Weights of a small mixture-of-experts language model, trained from scratch on English Wikipedia: 64 SwiGLU neurons an expert, a variant of SOAP for the experts.
Below are experts of layer 3 (counted from 0) of a mixture-of-experts language model. Rows are named router (the router's row for the expert), gate (a neuron's input weights, with its number), up (a neuron's input weights, with its number), down (a neuron's output weights, with its number) and show model dimensions 0-223. Each number is 128 + 24 x the weight over its row's rms, rounded and kept within 0 to 255.
Before each expert's rows: "comes before" lists some tokens at least twice as common just after its tokens as in all text; "comes after" lists some tokens at least twice as common just before its tokens as in all text. This comes from a sample of Wikipedia text that the model never trained on. Tokens count by the router's weight.

# expert 72
comes before: "2", " | ", "1", "-", "|", "\n\n"
comes after: " | ", " ", ")", "; ", " |", ", "
router [147 127 143 118 101 159 136 143 137 101 161 158 141  93 111 113 163  96 157 145 115 101 122 112 158  98 119 143 106 122 159  88 117 147 155 115 127 111 115 138 149 107 168 136 146 169 121  98 144 100  84 135 120 117 104  90 161 150 142  89 152 105 155 102 147 137 148 170  87 167 119 141 155 152 139 161 150 149 167 157  97 180 161 148 151  98  95 109 154 153 133 105 112 103 137  84 109  89 153 120 153 163 109 102 101 115  94 105 157  93 111 147 130  90 132 153 162  99 175  88 125 100  84 107 123 108 104 150 115 127 144 167 123 150 101 103 130 124 135 103 166 116 122 161  94 119 153  92 111  93 125 145 163 107 147 106 126  90 158 111 159 136 111 162 173 146 113 105 109  96 161 146 131 138 115 110 110 152  98 114 116 117 123 132  98 107 158 103 115 113 108 124 152 125 112 136 152  90 108 150 110 145 134 111 101 130 108 139 127 144 108 116 105 159 103 136 161 112 118 150 136 132 157  89]
gate0 [144 133  88 154 137 114 141 147 146 163 129 125 114 161 132 137 137 123 106 115 109 107 116 143 117 109  88 100 134 143 128 139 167 115 111 132 122 147  92  97  90 146 149 125 153 131 131 133 120 151 130 153 152 155  98 142  81 115 132 173 136 139 128 148 128 171 110 108 129  93 138 153 102 104 148 103 100 124 103  95 137 126  95 111 106 147 100 117  75  88 147 143 171 124 122 126 151 112  78 132  76 160 114 130 143 162 155 153 131  93 140 127  92 108 174 113 160 106 116 132 134 154 159 142 127 124 123 115 149 105  81  86 130 109 160 116 108 128  97  87  83 108 137  99 140 115  87 142 102 123 132 122 125 161 111 113 188 100 158 125 180  86 159 152 133 153 162 147 151 159 128 145 143 135 163 146 139  78 147 178 131 118 108 143 136 146 108 124 129 120 135 142 111 109 165 108 132 122 126 129  93  97 104 126 176 103 140 137 164 138 127 136 179  81 108 150 112 141 158 145 152 114  83  94]
up0 [105 121 137 138 142 131 159 144 106 131 139 106  96 134 166 149 137  93 111  95 118  76 113 138 122  61 113 110 127 132 148 135 115 115 113 104 149 113 111 126 116 149 145  75 128 154 176 132 124  83 164 151 145 105 117 171 102 121 146 159 106 128 155 129 123 129 116 161  99 135 141  99 142 116 152 106 149 156 159 151 154 127 148 104 148 126 113 133 168  99 121  91 120 163 125 119 137 130 109 131  97 140  94 126 136 175 153 153 113 132 103 132 127 138 158 108 132 121  92 101 159 174 164 175 135 185 147 108 134 127 115 132 128 170 149 140 139 168 141 139 103 161 134 124 129  90 120 149 112  95 164 177 119 117 143 117  73 143 148 132 116 134 163 107 135 158 127 171 144 157 149 174 123 141 133 128 122 127 153 126 121 136  97 100 115 135  77 148 134 139 118  84 118 103 135 121 101 132  96  85 144 103 122 162 107 126 121 197 125  96 139 122 156 137 118 148 130 171 109 160  66 120 158 111]
down0 [138  92 115 154 151 139 133 133 126 146 102 156 127 126  98 140 130 161 139 111 128 137 159 112 164  98 127 159 141 136 147 124 138 138 123 152 113 142 146 137 126 107 163 170 172 132 104 209 167 126 146 146 155 112  98 137 130 110 106  83 103 138  98 165 156 148 129 128 111 152 108 108 127 165  82 158  94 147 136 129 106 152 127 112 136 145 109 149 156 113 120 188 122 114 118 175 128 127 133 179 172 149 113 124 136 139 119 136 110 113 145 104 151 153 138  63 129 118 146 110 119 118 137 132 156 175 172 128 109  97 123 103 163  81 134 131 166 109 131 154 172 145 103 111 148 188 130 126 116 118 113 179 126 143 146 111 135 158 106 155 149 130 136 114 111 101 121 141 118 134  91 137 155 117 157 153 127 110 105 119 109  84 150 142 187 138 107 143  86 109 124 129  73 133 122 129 120 150  82 123 123 112 154 106 137 141 123 118 131  98 127 118 117 127 154 154 135 157 136 191 102 110  85 104]
gate1 [146 110 129 109 117 124 147 114 121  79 121 122 126 122 139  94 140 107 125 139 121 127 139 106 102 119 105 123 152 149 110 120 147 126 138 153 113 121 145 150 115 141 100 100 175 122  88  88 135 138 101 164 137 120 105 162 119 130 153 130 154  65 163 131  85 141  95 139 145 140 133 121 103 125 123 120 111 138 103 124 108 152 122 132 131 123 125  94 121  96 121 147  82 126 115 108 148 140  95 105 134 100 199 119  98 114 114 126 104 127 126 120 123 150 154 155 168 121 104 122  76 108 134 115 114 166 140 144 144  97  89  99  97 145 143 134 141  94  95  90 133 169 181 113  84 104 121 138  79 107 132 114 116 136 115 143 104 158 134 135 123 127 104 136 119 145 133 120 110 117 140 179 189 131 112 108 140 106 101 146 157 109 180 121 112 129  93 155 127  80 144 108 152 162 119 144 135 169 148 143 110 169 163 111 168  84 170 154 181 135 165  96 121 107 102 141  85 122 104 136 162  78 146 131]
up1 [ 98 145 156 138 136 116 131  87  88 135 128 148 169 121 105 151 144 126 145 151 136 175 140 119  95 122 143 178 137 146 130 107 118 119 113 111 140 145 139 133 111 134 139 174  93 108 124  83  91 149  97 146 127 126 155 139 105 133 118 141 135 122 133  89 118 143 136 136 144 125 136 147 109 151 114 137  85 129 145 109 148 135 121 123 144 155 108 142 110 135 127 109 128 120 156  67 165 142 118 118  93 139  97 119  87 131 119 128  72  80 141 159  69 126  95 104  96 142 118 165 123 137 149 179 147  61 104  93 112 172 119 126 169 119 123 115 105 133 146 168 115 140  90 150 112 124 118 127 121 122 137 141 156 112 129 123 138 111 134 127 111 102 150 104 155 167 167 180 153  99 101  98 144 151 116 169 157 134 167 107 103 151 153 159 154 119 121 153 134 158  91 121 138 101 125 118 114 138 127 138 115 137 107 154 105 148  88 113 142  95 108 106 111 138 124 162 220 176 139 115 140 133 148 117]
down1 [ 93 166 142 156 152  73 111 109 157 122 103 126 145 130  94 126  83 166 106 119 119 101 190 153 162 115  96 138  95 112 119  95 135 128 153  92 112 108  97 140 133 127  93 124 177 131 142 135 105 145 114 135 156 158 133 112  97 174 124 153 170 115 145  96  99 134 123 102 142 120 111 109  92 173 149 128 112 120 132 154 118 186 100 134 113 124 114 121 132 113  99 112  94 178 112 111 136  62 133 127 143 129  87 106 156 124 129 151 103  68 140 100 117 129 128 144 147 166 110 139 154 128 109 106 141 106 112 122 122 119 150 140 132 141 139  76  88  98 136 117 120  96 114 136 117 106 142 163  93 145  92 142 114 121 122 151 111 143 123 169 122 145 118 165 130 111 130 103 124 133  88 126 127 119 130 102 115 112  79 119 120 135  98 156 168 132 133 134 117 160 140 177 112  99  76 117 142 133 131 119 140 129 107 143 114 148 161 111 165 122 132 166 109 188 144 141 134 128 101 156 140  73 145 125]
gate2 [150 148 167  99 141 126 120  94 110 132 129 119 119 127 146 132 142 104 121 130 134 147 170 150 150 100 106 133 128 154 163 128  91 132 150 107 125 138 122 122 141 148 127 109 119 135 126 182 131  98  93 125 100 112 173 137 133 175 147 164 131 124  96 112 131 164  99 127 170 106 135 117 102 139 164 134 115 135 107 128 150 121 122 124 135 139 138 138 126 117  98 121 159 148 161 110 166 126 129 188 106 177 132 135  87  94 148 114 164 128 117  90 130 167  90 135  86 116 111 113 121 116 148 127 105 110 137  95 121 144 100 109 126 116 121 142 100 111 125 147 108 112 164 123 107 123  81 148 114 122 106 138 107  91 152 174 124 134 132 141 129  92 120 125 127 142 147 106 139  94  93 183 188 163 129 127 150 140 142 130 145 149 137 183 194 115 167 150 107 135  72 118 135 123 108 128 131 137 116 116 138  99  88 130 122 162 112  91 108 129 118 172 110  98 136 222 117 132 151 129 100 159  86 127]
up2 [120 112 104 113 122 110 128 148 112  88 133 131 100 138 112 113 144 145 133 131 128 132 158 118  77 155 138 124 136 118 115 146 116 135 123 100 100 132 139 138 112  98 117 113 113 141  91 123  96  97 118  92 113 151 138 173  95 100 135 103 114 129 125 161 152  94  83 160 120 171 116 116 142 176 137 130 151 114 124 117 111 139 152 148 103 127 161 146 121 139  99 127 126 103 139 152 152 154  93  85 127  79 114  93 190  68 138 104 114 125  98 129  88 138 131 104 103 118 167 150 129 134 103 151 117 143 156  98 113 164 150 118 173 134 123 155 148 168 138 112 132 112 146 121 107 123 104 146 123 148 102  82 165 126  78 128 134 170 136 150  93 192 139 130 111  99 107 134 115  91 156 132 141 127 100 101 131 130 160 111 138 138 122 126 115 108 154 162 123  94 170 107 124 105 156 151 129  74  92 108 130 167 139 159 160 142 144 146 154 140 150  89  93 126 143 150 118 160 122  75 175 159 110 154]
down2 [109 108 144 127 155 156 134 127 145 118  75 163 107  90 117 156 151 123 178 120 154  80 107 123 143 143 139 137  80 146 165 114 140 139 130 115 158 115 116  84  94 171  85 104 120 111 128 114 159 126 113 136 130 127 122 117 148 138 109 153  86 134  88  87  70 127 145 132 144  96 114 116 102 147 120  98 131  64 143 110 155 120 120 106 148 158 158 180 139 153 172 141 142 133  85 116 114 121 126 150 103 128 125 119 144 133 112  96 139 128 161 124 137 112 123 108 140 117 159 121 134 158 125 144 146 115 132 106 127 136 137 135 145 140  82 117  78 117 111 108 150 158 144 124 124 151 160 116  93 104 107 138 140  94 106 138 150 129 141 133 143 123 161 135 155 186 128  93 121 121 118 144 128 106 182 150 138 110 127 141 142 109 114 148 165 127  89 146 115 110 155 130 149  80 126  97 126 140 113 157 112 164 168 114 134 131  93  80 134 111  77 153 162  98 121 181  99 176  89 142 110 142 102 106]
gate3 [131 127 112 144 134 144 169 111 129 115 131 142 142 140 136 127 123 130  85 120 175 150 121 126 129 118 153 119 142 139 145 106 139 144  99 172 124 141 127 185  91 130 174 162 101 175  74 103 141 134 108 118 130 148 145 141 136  95 100 103 107 113  87 138 146 137 170 131  98  99 135 116 156 159 118 136 123 153  65 143 141 118 101 141 115 119 122 168 120  96 165 183 129  95 102 143 120  98 122  85 103 123 116  80 119 133 124 167 182 123 116 135 133 109 107 134 168 128 169 129  96 130 130 106 138 107 120  91 118 150 123 153 141 116 143 138 126 106  95  88  59 133 130 135 113 126 110 163 130 123 159 137 135 105 144 143 158 123 113 135 134  91 108 108  95 125 118 186 153  66 111 116 172 157 152 138 141 136  91 154 166 141  78 127 140 151 135 104 134 152 157  97  97 130 161 148 171 121 137 114 106 126 130 155 120 159 101 119 118 132 130 122 161 165 135 132 159 143 147 135  99  98  98 133]
up3 [112 116 131 134 115 125 104 174 126 103 116 138 123  89 140 141 110 109 123 154 164 139 149 135 113 130 133 129 109 104 162 139  85 119 117 133 132 136 159 123 120 151 144 167 142  99 104 101  93 133 143 165 118 126 103 193  96 112 133 124  80  94 157 148 141  97 115 134 114 142 126 140 160 141 139 147 124 130 110 134 125 119 144 159 116 132 116 133 159  90 131 132 115 131 124 117 170 120 183 105  92 131  88 132  74 112 155 119 141 104 130 123 116 123 116 128 133 126 137 114 125 167 125 168 144 121 103 122 139 115 120 164  88 191 150 135 140 151 110 129 126 109  73 164 131 129 153 143 145 124 162 142 123 115  92  99  85 107 124 160  84 128 105 132 201 154 141 144 148 117 181 142 109 136 147 131 113 101  66 105 140 123  98 122 103 101 154 125 142 125 127  69  87 104 127 139 137 147 139 128 113 110 156 134 114  93 108 142 134 107 169  43 121 184  93 118 149 123 120 115 122 122 162 104]
down3 [127 100 138 143 147  99 175 104 124 170 143 147  83 137 142 150  95 128 116 141  99 126 127 151 100 116 125 104 138 128 186 167 139 165 138 109 170 151 181  83  87 129 150 106 124 133 103 118 152 100 138 157 118 106 159 106 128 145 167 102 119 123 148 110 114 152 104 123 125 138 136  87 169 128 128 142 132 124 128  83 107 138 168 125 141 133 133 100 123  98 143 119  92 167 172  73 105 134 148 149 114 156 154 173 131 141 129 126 131 104 112  97 142 103 159 117 102 128 159 104 168  88 137 172  88 176  95 130 146  87 149  82 139 116 139 104 139 176 133 122 131 123 119 121 100 115 147 109  55 167 113 157 160 138 108 127 102 149 108  91 121  98 124 132 111 130 155 105 132 120 133 141 132 137 117 139 133 155 138 143 134 144  96 126 143 101 155 111 156 119 110 141 164 163  91  99 167 104 121 131 131  95 100 142 159  97 128 162 135 112 115 137 128 102 118 144 113 131 136 104 157 112  86 144]
gate4 [145 155 137 140 103 102  95 102 116 110  95 136  89  86 188 113  90 129 114 120 119 158 146 168 133 140 113 140 101 141 152 129 137 136 106 159 132 129 125 145 170 100 136 111 132  61 120 100 158  89 130 133 135 167 123 104 110 111 128  97 144 100 140 155 107 158 169  90  89 136 102  92 128 133  97 163 138 136 160 149 141 130 114 170 134  97 174 145 122 132 148 147 136 116 115 106  84 124 145 108 116 141 134 127  95 112 142 117 121 124 141 136 140 154 165 142 137 184 127 160 192  94 128 155 158  74  99 118 156 122 114 102 126  85 125 117 113 103  71 101 109  99 146 142 146 131 142  96 120 169 151 104 146 138 208  93 115 105  96 131 136 160 137 146 111 165 144  89  85 128 153 118 132 102 139 130 119 130 126 123 142 164 161 104 110 134 160 135 141 116  94 122 131 119 150 114 120 108 115 134 139 139  94 105 130 107 113 139 101 133 139 155 123 132  79 142  98 144 103 139 104 124 139 123]
up4 [178 118 122 130 151 168 127 183 136 139 111  75 116 144 118 138 123 142  94 118 111  97  94 117 156  77  82 145 150 102  95 134 128  92 130 105 114 142 108 138 127 126 124 128  98 118 156 134 122 156 103 131 101 139 131 120 133 137  92 189 120 125 141 124 119 162 113  97 126 120 137 117  70 108 123 137 126 119 109 117 136  95 101 135 160 161 145 131  88  97 127 110 144 146 175 128 136 118 131  89  90 138 140 133 164 142 131 149  93 122 135 153 139 136 169 121 133 111 115 187 135 134 124  96 113 144 159  99 129 105 153 114 142  97 110 119  92 110 158 172  91 151 144 100 134 130  97 110 129 181 131 152 109 178 117 138 128 160  87 151 178 137 156 107 135 103  83 132 117 173 140 141 129 142 172 123 150 171 169 163 125 101 119 183 134 128 101 130 133 153 109 115 146 115 140 154 123 148 144 133 146 129 132 153 144 138 192  87 102 181 111 137 150 111 141 111 125 117 104 111 144 143 110 121]
down4 [157 124 129 124 115  96  87  76 123 125 155 119 125 138 150 144 152 165 143 107 136 135 119 119 131  74 120 170 139 146 142 137 166 137 140 154 135 125 126 165 115  99 155 118  90 138 116 116 138 101 127 115 121 179 142 154 133 136 123 130 128 180 142 154 144 132 145 114 142 131 115 145 127 120 112 142 176 111 141 157 111 112 170 126 128 159 141  75  97 102 142 140 136 166 173 147 120 135 129 141 143 123 182 121 114 109 146 143 140  81 135 128  88 136 123  90 134 131 121 141 138 144 142 149 151 130 122 139 127 180 132 121 102 148 176 127 104 119  69 124 118 118 150 125 134 101 138  62 155 126 118 149 142 138 149 105 112 134 125 104 103 127 138 118 130 144 155 100 127 131  80  78 112 170 102 156 153 167 159 102  91 184 136 140 150  97 157 127 161 128 105  91 108 135  77 149 119 115 167 192 151  94  97 151 154  97 113 109 110 134 110 138 118 115 132 112 127  71 120 153 126 121 134  75]
gate5 [130 134 156 122 128 104 102 147  69 153 110 123 107 112 179 143 111  92 119 114  30 146 151 188 179 104 158 160  74 140 132 122 137 166 141 132 131 144 133 168 129 142 139 138 114  79 120 148 106 121 151 111 139 154 106 135 132 125 141 124 124 102 158 120 125 120 133 122 122 131 107 108 153 112 147 138 110 132 120 156 174 124  92 119  70 142 107 142 161 123 134 131 104 138 156 139 105 132 126 106 163 101 112 141 167 146 137 127 119 100 142 134  83 118 107 128 147 130 143 141 161 139 155 125 174 107 124 143 143 124  68 165 140  92 122 114 100 139 160 134 114 106 160 119 170 136 172 152 135 140 166 136 135 183 177 110 104 119 125 129 139 134  89 124 124 114 111  99 102 161 102 100 132 125 105 137 111 154 133 148 156 129  76 111 158 136 133 125  99  78  93 105 128 127 136 148 160  99 154 140  81 131 134 123 131 117 146 134 122  81 165 111 140 154 106 132 128 128 134 148 109 100 121 148]
up5 [123  87 130 145 140 138 130 128 127 155 109 104 108 141 147 146 151 155 112 113 129 159 102 142 133 136 119 127 171  97 139 159 157 127  94 155 142 176 100 149 128 157 163 111 166 139 126 174 107 164 115 137 128 109 107 150  83 123 107 122 126 126 119 138 120 155  96 112  98 135 166 115 110  97 123 120 134  93 146 119 155 112 126  83 147 132 149 150 104 142 143 124 174 105 159 101 146 103  93 117 102 148 130  91 123 170 158 157  85 132  95  93 107 107 143 103 145  86 106 144 166 152  86 148 119 157 169 158 154 174  72 176 107 141 191 122 143 151 145 146 142 112 120 115 143 141  93 131 142 162  89 144 111 131 147 130 121 108 126 139 137 120 102  82 105 120 121 141 171 137 128  87 178 133 155 115 143 102 133 151 111 138 147 121 151 150 125 135 118 131 140 161 114 111 145 154 132 145 160 111 117 110 111 193 106 179 144 105 154 134 120 124 165  79 152 102 118 131 118 114 111 152 108 113]
down5 [110 122 122 105 141 116 110 112  85 140 123  95 141 127 129  94 132  91 131  96 168 120 135 115 176 167 147 118  85 143 171 140 140 141 118 132  90 155  81 127  83 114 125 139 144 159 127  68 162 175 151 117 110 132  99 143 103 122 163  98 122 131 163 163 101 152 106 125 147 125 134  80 160  98 134 119 112 114 150 153 157 101 124 134 149 154 111 132 139  89 168 161 129 147 146 141 162 164  80  98 110 104 111 118 127 136 117 146 143 134 128 145 133 125 148 164 132 106 130  84 148 114 161  88 106 156 133  88 115 109 116 112  98 129 155  96  96 158 102 126 159 148 146 165 114 140 160 175 121 131 111 136 154  67 106 146 126 142 138 115 122 195 168 144 137 114 156 136  99 129 146 127 124 137 125 102 117 107 148 131  89 115 154 135 137 168  96 142 132 145 107 114 129 120 129 104 142 174 138 113 132  99 143 152 142 123 133 118  78 116 101 103 167 154 148 146 137  97 102 162 152  97 115 145]
gate6 [109 143 144  87 129 126 131  92 146 108 161 162 138 113 134 122 118 120 133 132 134 163 160 152 126  80  69 143 136 126 151  86 117 130 130 154 131 120 116 101 152 153  71 108 147 136 114 126 129 105 138 146 156 110 130 147 166 144 135  72 141 130 127  98 104 164 142 142  97  92  98 155 147 146 132 156  97 126 126 140 125 127  72 151 165 126 124  94 151 130 110 129  92 132 124 113 148 146 146 127 133 125 147 150 123 101 102 137 139 111 128 131 123 165  74 132 119 125 147 128 110  99 108 161 170 133 133 121 128  96 122 119 129 123 116 134 102 120 123  65 149 125 168 127  82 137 161 101 123 150 157 145 152 152  71 125  69 133  88 112  95 129 130 148 151 135 146 101 101 122 147 151 140 156 119 110 132 147 137 101 133 128 136 166  95 111 134  90  90 142  60 121 119 142  78 157 140  74  98 196 109 101 112 115 136 115 130 136 157 132 143 115  79 162 101 126  85 116 129 121 130 109 147 135]
up6 [105 153 146 139 112 115 108 117 149  97 163 156 142 110 179 173 163 107 107 159 133  92 143 111 165 133  79 151 115 153 160 126  99 104  89 110  79 134 134 104 106  97 148 131 136 150 153 102 159 102 145 131 167 118 124 141 148 114 126  99 100 126 142 133 152 156 129 120 120 142 104 124 107 120 111 147 154 163 185 161  98 138 106 130 131  97 138 106 133 143 104 114 113 115 135  97 130 140 124 137 133 137 128 133  74  97 136 117 109 132 158 146 102 110 105 172 153  97 154 117 115 130  97 183 177 106 108 157 149 126 127 120 113 170  80 122 147 156 163 109  89 156 121 167 116 137 119  87  98  99 116 138 146 110 131 103 124 113 152  90 179 127 150 134 112 132  77  84  96 136 155  94 146 158 119 122 128 133  87 127 126 107 128 115 125 113 149  90 121 136 111 155 122 158 114 110 149 124  95 124 128 127 129 107 138 136 137  82 136 158 111 130 127 145  88 128  70 103 125 161 100 131 183  98]
down6 [120 128 156 154 151 105 129 157 147 130 103 137 187 146 128 160 113 121 115 125 121 141 117 149 129 120 152 129 144 115 123 129 134 139 127 121 128 114 118 121 128 118 116 127 131  91 126  99 101 193 149 116 110 146 143 127 123 121 148  98 151 141 146 144 132 128 107 111 102  76 156 133  85 144 114 140 103 133 150  99 125 104 109 149 130  94  99 143  91 166 137 142 122  85 144 179 111 129 139 118 117  64 145  96 112 137  67 145 132 177 164 158 162 103  57 114 152 134  96 163  79 126  95 144 160  98 116 153 117 135 116 102 145 106 127  75 128 150 114 128 116 121 137 139 126 138 141 114 134 172 123 136 110 145 118 134 126 130 158 111  58 110 126 110 138 115 111 156 140  96 190 101 116 125 145 119 138 132 122  94 139 130 104 113 144 178 150 133 140 140 171 178 128 112 108 117 132 149 136 175 138 118  94  77 166 108 158 119 111 108 107 110 169 150 177 132 113 135 149 175 136 139 137 105]
gate7 [130 153 115  83  89 138 115 111 119  90 138 126 120  82  90 113 134 115 155 129 142 142 102  54 122 104 135 123 152 153 165 112 124 120 143 123 154 147 172 153 138  96 146 126 137 126 101 104 138 134 159  80 142  96 156 141 138 189 153 101 139 119 145 116 142 140  98 134  79 142  92 179 149 160 133 134 117 130 133 124 121 170 175 164 138 107 125 115 119 119 122 132 117 109 152 129 147 145 144 111 142 119 118 143  91 157 118 103 127 124 130 162 139 120  94 132 117 146 164  91 115  92  90 150 187 145 136 153  90  88 158 124 167 138 112 144 132 142 147 149 141 106 125 133 116 102 156 117 120 137 130  94 105 102 153 135 147 142 129  66 150 133 116 153 139 135 131 106 131 122 124 110 114  94 119 112 131 113  96 109 182 114 139 152 135  89 127 126 117 121 125  73 159 115 111 164 153 100 135 141 102 131 146 157 174 150 110 126 114 121 133 102  99 116  98 176 116 120 102  96 104 207 124 150]
up7 [140 139 143  91  93 100 130  82 100 112 130 149  99 115 140 153 112 115 117 118 135 159 165 119 165 143  98 148  92 102 152 111  80 113 153 133 126 107 166 129 165  75 128 130 148 141  99 106 127 100 166 104 133  89 136 135 132 170 156 143 174  82 147 115 154  91 108 162 150 128  80 154 133 143 122 135 129 142 146 101 134 185 131 156 165 135 110 115 147 101  88 117 143 129 155 142 139 127 125 118 127  98 111 146  79  98 127 102 115 120 159 114  96 141 104 173 125 145 165 118 149  94  90 107 157 161 112 113 112 128 156 113 116 129 116 155 127 159 142 165 123  93 134 136 100  67 134 134 117 120 121  94 111 112 134 166  67 156 149 132 149 120 152 157 150 110 125 120  96 101 120 153 138 102  89 108 121 157 105 110 128 124 133 134 138 119 165 115 130 112 120  83 169 149 138 169 120 125 123 128 101 114 125 146 165 111 162 133 117 111 154 117 100 142 123 137 100  81  83 161 135 138 118 158]
down7 [ 86 149 106 137 139  94 144 161 156 160 120 125 166 138  87 105 118 109 126  95 136 167  74 159 112 121 123 129 144 145 102 156  97 113 111 119 149  93 117 154 112 101 110 141  69 145 109  83 148 129 145 131  68 158 137 163 151 107 142 113 145 117 138 108  99 165  99 147 148 101 119 145 148  79 146  87 134 140 161 103 169 126 150 132 141 152 108 127 124 116 153 106 168 149 115 143 138 125 144 133 132 116 104 134 119 158 161 105  95 125 136 126 145 161  86  92 131 115 130 111 106 152 116 124 120 119 117 157  78 161 115 129 147 154 146 160 116  63 134 116 142 135  86 155 124 117 117 125 146 116 133 123 152 112 106  94 196 110 119  97 113 140 123 126 128 136 132 111 142 145  97  88  97 129 125 159 134 156 121 128 118 137  85  94 172 131  85 164 124  97 104 106  96 151  92 128 120 119 127 146 143 117 143 125 143 136  62 128 125 127  89 151 111 128 157 134 152 152 139 173 152 141 107 170]
gate8 [140 113 114 102 135 149 101 130 102 105 103 103 115 151 142 153 134 173 132  86 144 172 150 128 116 146 125 148 154 121 116 141 111 133 123 108 159 163 140 114 143 133 118 125 111 111  92 136 122 132 178 123 107 144 152 130 118 153 114 182 140 127 146  99 156 157 140 127 106 147 138  94  94 164 144  94 128 132 139 126  84 137 123 127 147 162 108 158 137  91 139 125 148 159 107 137  66 171 105 117 105 104 161 180 166 164 136 119 120  87 102 162 150 118 143 136 169 165 107 129  78 127 109 140 130 164 138  92 100 104 144 104 175 104 134 141 118 136 131 144 100 153 118 155 195 131 128  96 126 152 121 110 128 139 145  93 143 151 187 151 143 152 138  92 133 104 110 130 148  82 132 125 134 123  95 121 154 185 136  95 147  96 116 142 140 139 128 173 130 139 131  84 134 123 134 159 155 141  97 134 100 163 104 111 151 141 154 124  70 109 164 111 117 119 111 131 121 155 141  83 126 146 113 137]
up8 [115  81 116 101 133 114 118 144  96 146 133  85 127 125 102 116 105  72 169 117 115 122  89 105 108 113 102  85 167 123 139 103 121  79 162 127 126 141 108  81  74 108 128 121 120 110  84 119 149 110 105 106 170 113  94 125 120  77 182 115 143 136 124 152 125 158 163 141 105 119 130 130 121 146 147 135 136 165 109  68 151 140 124 133 140 168 109 129 118 159 123  79 135 130 159 144 136  80 110 140 114 189 126 100 163 133 123 120 194 138 150 160 156  99 135 110  90 104 104 136 115  94 135 141 105  88 143 132 122 141 133  89 124  78 126 140 160 109 122 137 126  71 160 127 122  98  90 165 127 155 132 127  86 112 142 127 143 153 139  89 151 103 120 121 100 131 129 140 109 145 104 142 123 119 149 153 119 147 152 135 150 121 116 131 143 151 102 140 146 133 119 128 164 120 143  91 106 136 152 131 161 135 128 105 143 126 125 124  98 140 132 166 154  89 142 112 178 121 146 157 109 140 113 110]
down8 [133 131  96 136 124 135 104 116 148 105 119 151 119 114 106 183 119 131 102 178 129 119 153 109  75 114 119 115 137 156 137 106 119 158 109 120 176 141 134 114 171 138 116  86 125 179 109 146 146 107 171 133 135 117 149 149 110 116 100 109 149 135 138 165  88 123 147  88 136 118 124 153 107 140 109 163 121 136  68 152 134  98 132 126  99 147 129 121 170  92 141 126  76 122 130 161 151 128 128  82 128 110 154 119 133 102 124 182 175  97 135 156  96 112 127 134 160 139 108  90 142 157 117 118  83 168 159 134 133 150 150 110 126 129 132 110 133 132 119 133 163 167 156 136 169 121 112 178 145 145  94 149 154 110 156 174 134 114  98 130 128  82 102 120 112 133 142 110 127 142 148  86 148  73 119 101 133 114 105 128 156 161 132 146 142 158 157 126 159 147 105 121  96  97 111 110 142 130 131 159 117 119 111  82 122 157 114  85 156 100 119 108 176 132  96 131 125 122 120 146 151 112  99 169]
gate9 [161 150 124 139 113 125 154 140 136 108 108 119 165 126  52 117 102 121 146 158 126 159 163 161 132  60 131 157 125 108 133 133 117 155 121 127 137 127 121 130 113 132 152 122 108 145  72 125 176 106 131 149 135 142 133 100  82 128 104 156 138 144 112 102  70 166 147 150 181 134 111 127 135 151 119 120 155 110 136 101 132 130 129 116 100 104 124 128 109 110 118 123 144 145  93 126 163 120 125 143 116  94 145 170 145 126 128 161 142 168 152  89 141 168  80 111 151 149 164 143 123 117 103 158 133 118 141 112  85 115 131 117 136 142  87  87 126 112 143 116 146 127  88 149 128 120  93 140 170 151 112 144 127 146 144 145 194 109 106 121 131 151 140 168 111  99 186 149 136 140 145 113  70 159 106 156  99 127 124 115 129 142 102 140 126 127 120 184 111 117 102 158 123 104  92 136 131 153 136 161 129 145 131 114 168 161  99 109  96 138  92 125 127 107 134 154 139 122 116 199 120 126 132 106]
up9 [147 118 140 159 144 153 107 131 146 146 107 101 131 152 140 140 149 157 114 142 138 135 138 181 137 158  95 118 107 144 135 154 140 142 143  98 124 141 130 123 155 174 115 119  95 105 100 128 109 163 167 129 102 120 114 190 110 138 131 115 117 129 137 122 161 114 135 106 115 142 160  79  91 103 127 109 126 127 140 139 125 100  93 109 117 162 159 158 108 124 145 156 169 140 143 141 111 105  96 125 116 132 139 103 114 169  88 134 101 100 159 145  87 114  94 123 123 145 115 181 101 169 129  95 123 148 105 131 125 119  97 157 132 128 153 125 119 186 105 150 110 159 119 130 114 113 106  83  87 140 142 137 116 118 113 162 187 143 125 120 132 142 129  63 124 149 101 155 132 119 114 104 118 145 119 174 177 140 116 160 118 106 124  93 125 120 128  71 125 155 180 148 111 125 156 112 151 178 132 119 133 146 153 110 128  70 163 137 155 129 149 111 137 175 135 104  93 185 111 107 131 139 124 106]
down9 [132 158 123 114 145  99 195 102 141 158 122 117 150 182  93 158 108 193 103 122 117 108 143 134 103 134 100 101 181 127 131 149 142 116 126  92 110 123  92 115 137 159  86 131 149  84 122 154 122 129 123 176 139 151 147 129 130 128 107 138 153 129 145 143 140 109 109 120 124 108 133 148 135 122 125 142 138 106  83 133 136 144 123 115  93 137 141  77 141 132 113 128 135 106 137 120 125 130 117 139 149 157 128  99 123 180 129  81 163 150 157 145 124 166  94 124 141 151 126 203 126 148 122 101 110 106  77 136  93 140  90 152 178 149 158 144 111  92 134 102  84 122 130 124 155 133 136  94 126 137 137 152  96 114 118 121 109 110 124 137  85 180 118 132 131 156 148 136 134 111 144 104 163 175 162 127 124 107 189 104 118 154 169 148 133 144 104 151  96 104 121 113 111  87 150 156  97 106 140 157 167 163 140 127 157 118 117 142 120 133 120 107 134 170 106 123 105 107 124 102 120 148 136 153]